config = dict(
    d_shared_expert=64,
    balance_bias=True,
    vocab_size=12769,
    tie_embeddings=False,
)
Below are experts of layer 8 (counted from 0) of a mixture-of-experts language model. Rows are named gate (a neuron's input weights, with its number), up (a neuron's input weights, with its number) and show model dimensions 64-127. Each number is 50 + 15 x the weight over its row's rms, rounded and kept within 0 to 99.
Before each expert's rows: a language model's description of what the expert responds to. This comes from a sample of Wikipedia text that the model never trained on.

# expert 52
What it handles: Capital-letter abbreviations. Uppercase letters and acronym pieces in abbreviations and codes, such as TV, CC, SC in BOX SCORE, NSW, ACC, ISR.
gate0:59 47 47 40 41 57 28 23 58 50 72 62 53 42 38 40 61 49 54 64 43 65 51 52 62 50 53 51 28 56 64 71 55 58 65 30 24 23 32 58 82 73 49 32 42 38 64 45 45 79 50 75 73 43 26 49 63 47 50 00 38 71 46 58
up0:52 36 47 37 57 66 67 52 45 65 76 40 40 61 29 72 31 60 51 59 58 49 49 34 44 59 46 61 25 69 53 30 46 82 35 57 31 38 53 38 38 57 33 42 25 36 66 44 57 50 56 40 68 81 53 21 24 53 41 32 50 54 59 60

# expert 20
What it handles: Genre and nationality descriptors. Words introducing what a person or work is in opening sentences, such as American, football, comedy, studio (album), jazz, usually after a or an.
gate0:31 67 34 61 34 56 51 21 46 47 36 13 54 66 17 36 65 54 55 58 66 81 38 34 66 58 29 62 72 56 45 73 24 45 47 60 45 49 67 09 46 44 44 45 48 65 51 48 34 71 65 53 45 33 28 38 50 36 30 54 68 69 50 44
up0:46 36 52 35 46 20 53 31 63 69 30 49 48 60 54 42 66 66 81 47 41 28 12 71 47 64 56 48 56 66 50 50 43 42 27 48 33 62 57 29 38 48 41 37 78 28 47 58 38 61 77 41 46 36 43 65 65 57 68 50 62 24 56 51

# expert 16
What it handles: Film and TV media nouns. Media-type words in acting credits before a title, such as television, drama, comedy, film, novel, and cast-list or table separators.
gate0:51 70 30 55 53 47 46 40 57 64 47 69 33 37 65 54 80 74 45 51 63 73 74 29 32 38 61 24 39 58 60 37 65 28 57 63 67 22 47 59 33 63 56 46 16 37 61 41 27 57 39 57 35 13 61 52 27 55 66 25 29 69 50 44
up0:27 47 37 51 29 36 70 40 38 38 64 23 56 53 58 48 76 42 56 67 33 42 25 57 75 56 42 71 77 36 36 64 31 64 49 43 51 68 60 30 55 35 52 72 86 55 56 45 77 34 56 37 59 64 48 44 53 71 53 55 50 49 52 48

# expert 59
What it handles: Blank lines around headings. Extra line break after a section heading or before the next heading, list or table, plus capitals beginning headings like ===F or ===A.
gate0:63 29 57 47 67 75 83 54 33 53 39 45 41 29 33 34 55 55 75 39 47 59 16 42 47 34 33 67 33 28 50 53 48 55 40 61 38 70 41 38 56 00 44 47 61 74 20 33 44 54 28 41 39 64 67 83 52 58 62 58 53 27 48 32
up0:54 34 40 65 63 48 27 54 34 29 39 53 73 34 61 48 43 58 78 35 40 37 55 39 52 54 28 44 70 49 47 80 65 46 41 42 30 66 50 49 23 25 26 38 65 50 59 63 58 70 48 21 31 53 63 79 54 39 82 49 81 40 56 53

# expert 18
What it handles: Article and first letters. The article "a" and word-initial letter pieces right after an article or preposition, such as s in sweep, sc, st, b.
gate1:36 41 59 28 71 36 46 58 73 74 71 40 47 65 63 69 62 62 41 48 23 56 55 63 53 65 44 48 76 58 30 41 49 51 71 36 54 42 38 34 47 54 58 46 40 28 36 61 69 45 52 56 47 33 42 13 29 27 32 65 34 41 69 37
up1:78 60 35 70 27 59 30 83 59 35 65 63 67 23 51 36 40 51 80 37 39 47 56 43 24 64 37 46 20 37 58 86 42 68 38 52 58 42 50 55 21 37 49 51 38 73 45 63 60 42 63 43 68 58 47 40 52 61 60 40 41 51 23 46

# expert 5
What it handles: Capitalized name onsets. First piece of a proper name, usually a capital letter or short syllable, often a place or surname after "of", "the" or a hyphen, like P(eshawar), Batt(isti), B(jugn).
gate1:42 54 32 47 50 54 60 32 58 41 55 52 70 51 39 42 67 78 37 30 60 54 69 35 40 48 44 45 42 38 68 68 76 64 47 20 56 70 59 61 70 66 32 29 51 49 61 48 33 51 54 44 13 43 39 84 37 41 63 66 65 56 79 73
up1:47 33 46 53 50 35 40 38 38 43 38 60 78 42 59 36 63 39 40 66 56 44 58 66 67 46 49 39 24 45 63 33 90 26 47 37 88 43 66 53 61 57 26 33 70 62 78 34 49 19 62 20 69 23 84 67 42 37 52 56 38 26 66 32

# expert 15
What it handles: Personal names, pronouns. First names, surname pieces and he/she/they pronouns for characters or people in plot summaries and biographies, such as Joe, Mike, she.
gate0:57 47 58 68 48 29 89 51 99 51 46 41 61 60 72 49 44 48 82 56 43 51 58 38 49 33 47 48 57 42 54 36 48 52 53 41 27 23 40 27 46 42 15 44 42 56 58 45 37 36 54 82 54 46 43 63 44 45 47 41 51 61 30 32
up0:65 34 51 42 28 59 63 64 37 63 32 36 40 67 37 31 24 48 39 62 55 55 57 48 38 41 46 37 27 67 48 51 57 74 30 48 56 48 37 55 54 38 53 49 83 72 37 33 64 12 47 52 29 83 37 62 68 38 40 40 58 56 63 53

# expert 43
What it handles: Ordinals and place modifiers. Ordinal numbers and modifiers before units or places, such as 18th Brigade, 31st SS Division, former, northern, often after "the" or table pipes.
gate0:33 44 30 40 54 48 34 86 56 48 51 39 54 46 53 53 41 60 59 49 45 88 36 59 53 44 52 69 49 70 50 75 70 45 48 48 45 57 14 34 66 46 26 48 68 48 55 73 45 71 55 27 48 34 55 34 51 71 49 33 45 62 31 72
up0:44 47 64 54 42 24 53 73 40 41 19 71 55 49 56 43 61 54 62 56 39 37 42 33 70 57 39 35 38 43 34 49 29 49 52 59 64 51 35 53 83 57 33 73 57 43 45 54 25 79 48 46 45 45 60 37 06 51 16 65 50 50 60 73

# expert 12
What it handles: Sports league names. The word "the" and league or organisation names in sports articles, such as UEFA, Serie, NCAA, MLS, Premier.
gate0:47 52 55 69 31 44 67 33 60 53 51 85 29 21 41 69 14 50 42 80 70 32 31 45 53 50 70 50 46 56 47 50 51 51 47 52 40 34 46 50 37 54 66 42 32 56 38 50 53 86 58 65 35 30 60 39 64 46 41 71 47 69 39 73
up0:41 61 30 58 34 37 19 64 55 66 49 35 59 52 24 35 25 38 50 48 68 34 43 78 59 74 41 47 68 38 53 32 48 64 64 34 61 50 62 45 59 38 34 84 51 63 53 60 58 40 53 32 52 70 71 48 37 58 65 43 64 52 55 28

# expert 1
What it handles: Given-name and surname pieces. Later pieces of personal names in cast lists, rosters and credits, such as the ending of Michael, Koji, Jessica, Palmer.
gate1:67 84 42 38 35 37 54 54 51 53 79 37 59 39 66 43 39 45 72 66 50 60 69 44 29 37 31 60 65 65 44 71 50 55 45 71 48 42 45 54 27 34 48 43 60 37 48 62 36 37 60 49 68 33 50 43 36 67 46 46 30 57 67 44
up1:25 24 69 40 58 72 44 40 38 36 31 78 46 53 69 58 26 52 34 35 46 47 24 56 47 84 48 60 10 41 53 21 54 59 63 53 61 53 47 48 68 71 62 63 37 57 51 30 71 65 59 37 40 41 45 48 65 39 37 47 53 49 75 38

# expert 2
What it handles: Word-initial prefixes, kin terms. First pieces of split words after articles or possessives, often kinship or people terms, such as pro(genitor), grand(daughter), half(-sister), res, cons.
gate0:60 53 47 66 44 39 17 34 36 42 53 20 72 43 39 47 58 40 49 47 42 63 23 58 54 59 68 60 59 53 53 40 45 60 55 68 53 46 75 52 65 35 28 22 50 77 59 36 65 41 48 41 75 23 46 26 28 57 39 27 50 87 59 38
up0:70 57 38 43 74 59 56 60 46 39 52 12 72 45 65 64 29 46 26 45 36 73 52 90 60 41 52 46 47 37 45 47 45 55 52 83 11 34 41 47 43 70 31 51 57 60 51 34 58 32 51 54 61 48 51 46 42 58 37 34 55 72 43 53

# expert 25
What it handles: Competition and organization nouns. Head nouns in names of sports events and institutions, such as World Cup, Football League, Army, Championships, and word endings like -ations, -ures.
gate0:47 44 59 45 57 48 64 51 47 41 50 37 76 48 18 54 69 69 67 67 70 55 32 39 30 51 72 31 49 55 31 23 63 72 52 72 61 53 42 47 28 55 34 68 49 67 43 52 39 18 38 68 36 51 48 58 51 61 40 26 51 90 42 52
up0:54 59 14 56 60 45 25 26 40 43 60 59 53 52 78 49 50 52 41 28 26 71 44 60 77 37 44 86 31 37 71 52 46 30 79 32 42 59 31 35 60 56 54 17 46 61 66 56 79 59 44 51 43 59 39 55 60 67 59 69 18 42 55 43

# expert 37
What it handles: Section heading words. Words inside wiki section headings after == markers, such as Early life, Etymology, Coaching staff, Series overview.
gate0:50 45 45 48 25 65 40 63 55 77 46 44 46 37 28 56 36 46 65 71 69 51 63 48 36 64 64 34 55 86 57 57 68 44 40 75 48 48 47 48 42 56 57 31 26 61 63 40 50 57 38 40 15 45 38 48 39 43 25 57 62 21 39 26
up0:44 55 26 51 33 68 28 44 41 71 51 81 57 37 20 54 51 59 44 55 67 26 60 58 44 63 57 73 39 61 58 50 65 72 42 63 27 24 40 59 66 38 52 57 48 72 60 31 49 61 65 26 44 45 33 60 40 73 36 54 53 40 65 37

# expert 31
What it handles: Political party names. Party-name words and the table pipe opening election result tables, such as Democratic, Labour, Communist, People's, National.
gate0:60 45 68 33 48 39 34 59 32 37 46 38 40 46 58 45 81 51 40 29 67 63 50 36 32 49 46 31 52 47 37 65 40 31 60 66 79 50 61 40 92 28 61 39 17 41 71 23 30 92 59 13 46 47 59 56 50 52 44 33 32 70 35 62
up0:51 62 48 40 63 52 49 70 36 36 74 52 26 41 61 34 74 56 77 59 63 72 44 48 53 39 59 51 56 52 28 62 27 34 61 25 64 51 43 32 73 39 63 69 31 55 46 43 41 75 59 27 08 43 77 38 54 54 77 42 22 40 53 62

# expert 56
What it handles: Coordinate digits, initial capitals. Digits and symbols inside geographic coordinates, such as 46°44′, ″W, .4, plus single capital letters starting a name or abbreviation.
gate0:41 48 38 58 54 47 67 45 35 46 64 63 51 47 56 56 63 54 92 63 38 59 97 51 32 40 36 40 47 37 55 50 19 39 57 50 36 59 54 44 59 70 54 45 58 54 52 52 51 60 59 66 34 32 31 20 39 76 68 39 41 52 62 44
up0:75 43 59 47 45 32 47 44 31 60 49 50 40 47 32 46 56 59 67 41 62 78 50 60 51 34 43 22 03 53 92 46 48 47 53 32 44 57 42 33 53 63 55 52 30 68 15 68 39 77 59 72 47 62 78 54 68 53 39 15 47 14 50 67